{
  "num_hidden_layers": 8,
  "hidden_size": 192,
  "n_experts": 256,
  "experts_per_token": 8,
  "d_expert": 48,
  "d_shared_expert": 0,
  "hidden_act": "squared_relu",
  "moe_layers": [2, 3, 4, 5, 6, 7],
  "router_score": "sigmoid",
  "normalize_top_k": true,
  "routed_scale": 2.5,
  "balance_loss": 0.000558,
  "balance_bias": true,
  "n_groups": 4,
  "groups_per_token": 1,
  "init_std_router": 0.0354,
  "lr_router": 0.000468,
  "vocab_size": 16384,
  "norm": "rmsnorm",
  "norm_eps": 1e-05,
  "tie_word_embeddings": true,
  "optimizer": "muon_variant",
  "learning_rate": 0.00693,
  "beta1": 0.95,
  "max_grad_norm": 1.0,
  "batch_tokens": 65536,
  "max_seq_len": 256,
  "train_tokens": 354800000,
  "max_steps": 5414,
  "dataset": "wikipedia_en"
}
Below are experts of layer 2 (counted from 0) of a mixture-of-experts language model. Rows are named router (the router's row for the expert), up (a neuron's input weights, with its number) and show model dimensions 0-191. Each number is 50 + 10 x the weight over its row's rms, rounded and kept within 0 to 99.
After each expert's rows: "mostly gets" lists some tokens that are sent to it at least half of the time. This comes from a sample of Wikipedia text that the model never trained on.

# expert 219
router:41 43 57 61 48 45 42 55 41 50 36 41 42 56 55 45 55 58 65 48 56 50 52 60 58 64 30 51 43 67 61 52 51 42 50 51 54 55 42 55 48 28 27 64 68 43 64 60 51 36 57 52 52 52 52 54 36 42 40 50 53 48 49 51 37 38 51 53 46 49 34 58 51 37 28 75 53 45 39 40 56 45 46 37 53 51 43 60 45 59 53 52 43 72 66 65 47 47 58 38 46 57 33 37 22 53 31 39 64 52 41 48 50 45 60 53 45 49 64 47 52 71 18 47 52 44 60 47 51 53 42 52 44 51 46 66 49 60 59 61 43 55 64 45 59 57 62 50 48 40 59 43 51 50 48 53 57 35 39 51 37 45 58 52 39 50 35 53 38 64 69 49 54 49 61 57 38 52 27 50 45 54 32 52 39 33 38 46 58 31 71 45
up0:59 55 30 45 49 49 50 56 56 51 44 59 41 65 54 70 40 49 39 47 44 47 42 59 59 20 53 49 65 36 50 65 61 53 51 44 57 66 37 39 57 42 58 30 51 38 74 51 45 41 49 50 35 55 51 70 43 39 63 46 57 50 49 41 67 52 53 56 51 40 52 38 45 45 45 69 42 46 54 42 68 52 71 47 65 46 68 51 52 39 53 36 54 35 50 48 38 35 52 55 40 60 37 48 67 52 43 39 53 41 46 39 49 34 53 50 48 56 48 38 55 47 50 42 51 41 60 55 33 63 29 51 34 59 35 56 59 63 55 50 49 56 66 45 63 35 45 64 44 35 43 42 47 43 50 55 43 62 33 54 43 31 43 46 33 53 46 56 51 54 61 60 63 48 45 53 62 53 40 48 56 56 51 43 30 51 43 54 30 43 53 21
mostly gets: " politician", " song", " album", " footballer", " aircraft", " village"

# expert 233
router:50 46 65 58 52 41 52 54 55 61 45 45 33 63 54 15 58 72 60 44 62 42 48 68 56 43 36 37 43 64 60 44 53 51 44 34 44 56 29 49 58 53 50 51 64 30 44 58 46 43 68 42 60 45 61 44 35 46 44 49 44 45 55 69 48 49 50 59 54 60 43 48 57 45 29 60 48 60 45 44 40 53 59 44 63 48 42 47 41 41 66 50 52 52 57 53 43 31 54 38 47 48 52 39 52 49 53 37 72 46 53 43 43 43 32 42 48 42 63 52 38 54 37 64 66 61 58 40 47 48 48 35 38 58 33 56 62 61 49 35 57 73 45 54 55 58 55 41 41 53 48 38 61 58 43 45 56 53 57 32 49 43 45 46 33 64 40 49 38 53 51 57 39 37 58 43 28 53 27 44 65 53 32 55 57 45 47 51 53 30 57 54
up0:60 35 67 62 49 48 56 59 63 49 49 42 39 56 46 47 40 67 67 52 38 53 54 61 59 43 43 55 59 39 55 47 57 58 49 42 60 37 35 72 56 52 50 33 44 52 58 51 56 50 43 60 42 33 44 59 32 54 26 56 49 40 54 47 57 48 55 55 60 57 46 50 32 38 53 46 63 41 53 58 40 38 48 32 39 30 57 55 41 46 60 33 56 58 40 60 59 66 44 47 57 62 57 54 44 51 45 43 34 30 41 44 33 41 44 50 46 72 47 56 43 59 40 62 55 50 59 59 63 55 37 43 48 44 60 66 29 56 65 30 59 48 44 52 53 42 23 30 42 45 47 70 68 56 65 53 38 69 48 53 42 54 31 47 54 54 48 54 52 46 58 52 41 31 54 42 38 34 56 45 42 51 43 58 54 36 62 48 51 52 52 61
mostly gets: " that", " politician", " song", " album", " footballer", " aircraft"

# expert 30
router:76 40 55 64 22 36 49 56 47 50 43 50 37 56 47 67 58 52 61 32 44 45 40 42 45 63 42 46 37 58 63 47 59 38 49 36 31 63 43 45 47 49 49 44 57 43 29 51 39 60 54 40 48 63 55 47 50 41 50 41 65 47 49 55 64 44 53 44 48 51 39 48 46 65 30 62 61 43 59 38 50 60 42 59 36 44 36 58 46 39 54 53 53 42 68 46 26 47 58 45 36 28 30 54 47 34 53 41 48 51 55 57 52 46 61 50 64 50 66 53 61 61 41 46 52 58 38 41 46 55 57 33 51 43 52 48 49 49 47 56 57 63 58 57 46 52 37 41 24 54 51 48 49 46 42 33 59 63 49 39 37 33 49 47 42 34 24 47 37 41 66 54 36 42 52 55 42 50 55 54 42 45 71 29 42 48 41 65 56 39 49 49
up0:73 37 60 53 25 44 45 45 41 51 57 52 58 39 57 57 47 42 63 50 39 45 71 33 59 46 49 53 53 41 61 51 44 50 35 38 54 59 50 49 55 66 42 47 42 43 45 61 32 57 54 27 37 67 60 59 57 41 35 58 40 61 39 44 51 41 59 62 44 55 39 58 24 50 41 51 63 62 35 51 43 66 32 58 30 52 54 68 39 46 48 62 55 45 69 36 37 44 42 32 66 53 60 36 63 33 32 40 55 55 50 40 49 65 66 47 50 56 68 57 45 58 52 56 43 63 51 35 53 56 45 36 56 52 59 66 46 63 66 46 43 61 51 40 62 54 48 57 40 48 57 52 48 54 56 51 48 53 52 47 49 43 56 56 54 43 36 49 53 37 49 64 29 63 53 56 60 55 54 54 42 50 58 66 53 39 43 63 63 61 40 44
mostly gets: " He", " he", " They", " British", " German", " French"

# expert 88
router:66 36 33 71 51 39 58 48 48 48 27 46 48 43 56 52 44 31 53 52 70 49 56 46 68 50 71 42 43 48 51 48 68 55 47 60 57 43 36 60 58 50 54 53 33 47 52 54 46 56 38 39 44 61 70 47 48 54 59 33 62 60 47 40 37 55 55 48 49 50 60 51 59 40 38 57 50 41 61 59 45 51 52 48 44 49 54 64 51 30 48 56 51 33 59 34 46 50 54 47 55 38 30 52 37 54 43 49 77 56 51 20 27 42 47 47 53 57 55 46 39 45 61 42 43 41 49 34 65 57 41 50 56 63 50 66 63 58 53 55 53 39 61 44 50 36 67 63 59 35 65 54 38 48 44 59 54 57 38 53 53 39 63 48 44 80 62 57 72 58 53 47 36 56 48 58 43 47 39 57 51 54 40 52 52 43 39 54 51 44 38 66
up0:59 55 62 51 51 52 52 42 53 37 40 44 36 62 68 53 56 45 31 41 43 50 56 51 49 55 58 64 44 62 29 57 40 49 33 40 30 53 43 43 65 37 44 68 53 49 39 46 31 49 58 26 58 41 49 65 45 50 34 44 41 50 58 37 44 42 37 22 68 41 60 62 48 62 42 82 71 36 46 55 50 39 34 33 43 51 50 49 33 38 48 53 40 55 47 56 40 56 30 66 67 55 60 40 39 43 43 61 54 60 52 55 23 58 51 37 42 44 43 45 43 32 44 59 40 50 58 36 46 56 56 60 39 35 52 66 39 50 49 47 63 35 38 54 53 52 56 43 50 53 49 48 54 51 60 47 46 52 53 52 47 51 52 39 46 42 57 47 67 41 40 49 42 50 38 57 51 45 59 45 56 57 50 42 59 67 46 43 41 48 37 53
mostly gets: " —;", " continue", " come", " take", " get", " create"

# expert 188
router:54 53 52 38 39 55 69 44 40 52 13 32 36 54 53 38 42 38 52 50 56 57 52 42 59 52 29 53 32 57 45 56 48 48 47 60 47 49 56 44 47 51 40 48 45 49 64 57 64 47 48 37 53 64 58 40 35 45 59 59 46 44 28 49 59 44 50 29 61 71 67 54 53 39 46 55 51 52 63 28 50 56 57 52 40 43 44 61 30 22 65 56 44 62 62 38 46 45 49 38 56 64 37 47 39 47 41 60 55 57 39 46 51 48 30 52 49 37 43 48 39 52 50 62 51 58 42 32 44 66 39 41 52 47 52 63 34 54 59 52 44 45 48 46 53 59 50 38 54 30 41 37 45 56 38 43 53 38 53 61 60 36 47 41 35 60 61 47 46 36 44 37 31 38 40 43 59 40 44 55 47 49 45 54 67 58 37 46 60 33 45 50
up0:48 47 37 40 59 52 46 40 32 50 50 44 48 40 69 60 45 47 66 56 42 53 47 55 50 52 74 67 44 52 43 63 43 47 67 54 56 62 48 42 36 50 53 38 45 57 38 44 52 52 55 36 39 52 60 64 41 62 61 48 72 49 49 43 53 55 50 49 70 34 50 35 43 55 54 62 63 62 29 49 45 50 33 29 41 35 52 51 80 32 63 52 55 42 58 39 49 52 46 51 61 56 49 32 41 46 46 45 47 41 57 64 43 52 50 48 40 47 57 41 63 31 39 55 56 36 28 53 71 63 52 63 56 44 61 46 46 58 50 48 62 41 71 52 46 47 56 46 35 55 59 55 29 48 50 49 42 65 47 43 53 63 37 43 45 49 53 53 38 63 43 32 47 50 64 55 63 57 62 51 65 53 42 33 48 40 48 51 39 29 42 48
mostly gets: " for", " from", " being", " Born", " during", " by"

# expert 73
router:56 36 51 45 44 47 56 35 39 46 33 41 56 56 57 30 42 48 62 58 57 46 68 63 52 52 38 42 39 74 47 51 44 65 55 46 45 51 48 49 56 50 46 50 34 40 55 38 49 42 47 53 70 62 63 37 42 64 37 41 36 53 58 47 41 59 58 40 62 80 63 44 47 47 63 50 73 51 56 55 44 52 50 49 40 35 55 62 35 38 44 48 58 56 46 39 51 49 44 51 36 63 48 61 63 42 50 36 50 27 47 47 35 40 66 40 61 49 67 47 46 66 58 52 52 39 70 39 38 49 48 53 38 51 49 43 53 53 55 41 43 53 60 52 49 60 44 44 36 49 63 53 41 59 59 54 52 46 39 52 43 54 55 35 60 57 65 55 39 55 48 48 51 42 44 40 38 58 51 38 58 50 48 49 77 66 35 51 51 28 42 85
up0:63 44 54 63 44 44 38 54 55 46 50 51 52 68 57 38 45 57 58 65 56 68 67 32 55 34 53 47 23 47 44 64 77 57 58 73 61 60 23 40 57 62 39 46 42 52 47 56 48 63 39 48 55 53 58 57 57 62 43 41 59 69 55 68 64 52 45 40 71 64 49 56 36 43 47 54 43 43 63 47 56 57 43 52 53 39 42 38 51 55 61 65 46 49 30 35 43 51 45 35 42 45 50 55 58 25 56 49 43 41 41 58 25 51 57 63 49 43 51 48 36 52 38 40 51 30 49 40 58 58 28 47 44 42 47 56 51 51 53 50 49 50 35 50 51 60 45 43 63 55 49 54 70 60 66 55 57 66 52 50 56 52 43 47 56 40 59 45 54 52 55 36 33 41 64 41 46 58 51 47 37 46 61 44 38 39 58 58 46 46 38 55
mostly gets: " make", " provide", " making", " saw", " give", " create"

# expert 161
router:50 48 57 45 37 42 56 45 50 55 34 36 57 52 58 45 32 55 37 52 54 52 46 44 60 54 62 47 50 48 63 41 48 59 62 58 57 50 69 63 36 56 41 57 66 36 54 47 45 51 58 46 69 56 45 39 48 47 44 74 46 33 30 53 50 53 62 44 43 48 38 52 45 45 62 57 48 49 40 44 42 46 36 48 40 35 56 54 31 34 63 43 38 65 44 52 19 59 55 35 34 56 64 47 57 59 54 47 54 56 33 39 48 52 53 53 37 45 49 50 38 49 59 46 47 55 57 33 46 63 52 44 49 35 65 50 36 49 71 51 62 67 57 61 34 50 51 63 40 65 23 57 59 58 34 50 33 52 38 36 35 37 49 65 54 57 49 46 56 49 45 58 55 41 44 44 44 42 40 65 43 55 48 62 41 71 33 58 57 31 61 47
up0:65 59 35 50 45 51 49 31 47 46 43 49 53 48 41 41 33 44 50 58 50 38 50 54 44 52 54 62 44 52 44 45 47 59 45 38 43 40 49 48 45 46 53 53 64 66 53 48 63 48 34 35 53 69 57 64 45 61 52 36 41 48 47 48 52 50 59 54 58 40 53 45 51 49 43 59 36 44 66 64 54 29 50 60 39 64 53 44 48 34 76 40 56 56 51 32 60 57 52 67 41 70 40 51 31 51 28 40 61 43 42 60 44 62 56 35 29 52 60 45 45 50 46 44 61 57 44 53 50 63 54 51 67 73 44 46 35 50 47 76 38 43 54 46 39 45 49 44 42 45 46 48 60 63 46 56 17 56 65 30 49 39 38 61 52 50 47 48 48 57 69 37 50 36 37 41 44 52 53 53 67 49 45 48 52 43 41 52 47 62 28 31
mostly gets: " for", " but", " and", " except", "Awards", " notable"

# expert 104
router:63 40 45 29 35 25 62 51 42 55 20 39 35 59 43 47 51 49 68 62 54 45 63 53 70 54 42 53 46 41 44 56 46 58 57 44 46 37 34 43 44 70 40 68 53 53 59 58 42 46 52 37 52 65 63 38 39 44 49 41 51 45 61 47 41 50 41 35 37 47 43 41 42 40 50 63 39 42 53 43 39 33 46 57 34 52 47 51 33 40 69 62 32 58 46 42 35 65 61 55 35 57 61 51 67 43 55 70 45 37 37 49 59 31 40 58 42 54 45 51 56 44 62 61 44 58 49 36 40 52 54 44 49 53 57 61 56 49 50 40 59 47 46 51 52 57 34 43 59 44 52 37 40 42 55 39 59 38 52 43 58 35 42 44 64 45 57 28 48 32 50 54 42 47 38 45 46 42 57 59 48 58 53 52 74 63 43 40 47 44 58 49
up0:57 35 65 42 52 57 48 47 61 62 43 37 49 52 67 31 57 35 62 60 67 44 47 65 40 45 32 59 56 49 60 50 61 55 55 48 53 50 50 68 52 52 43 59 61 48 66 45 74 35 38 56 54 52 64 43 44 53 42 47 49 41 42 35 59 53 47 45 52 53 62 51 46 42 42 73 49 53 47 40 41 48 64 31 44 46 38 40 57 67 49 56 61 47 56 50 34 52 44 47 49 41 56 40 51 41 52 71 70 56 50 43 65 62 58 56 56 59 60 42 43 23 54 34 44 50 50 64 70 50 56 46 50 52 43 64 50 60 54 52 72 62 62 64 52 59 64 36 65 59 43 53 38 51 44 45 64 59 59 50 54 60 43 61 45 51 33 38 60 51 55 39 21 55 47 39 41 39 47 44 33 43 47 65 49 30 46 55 46 55 53 64
mostly gets: " making", " give", " as", " those", " —;", " gave"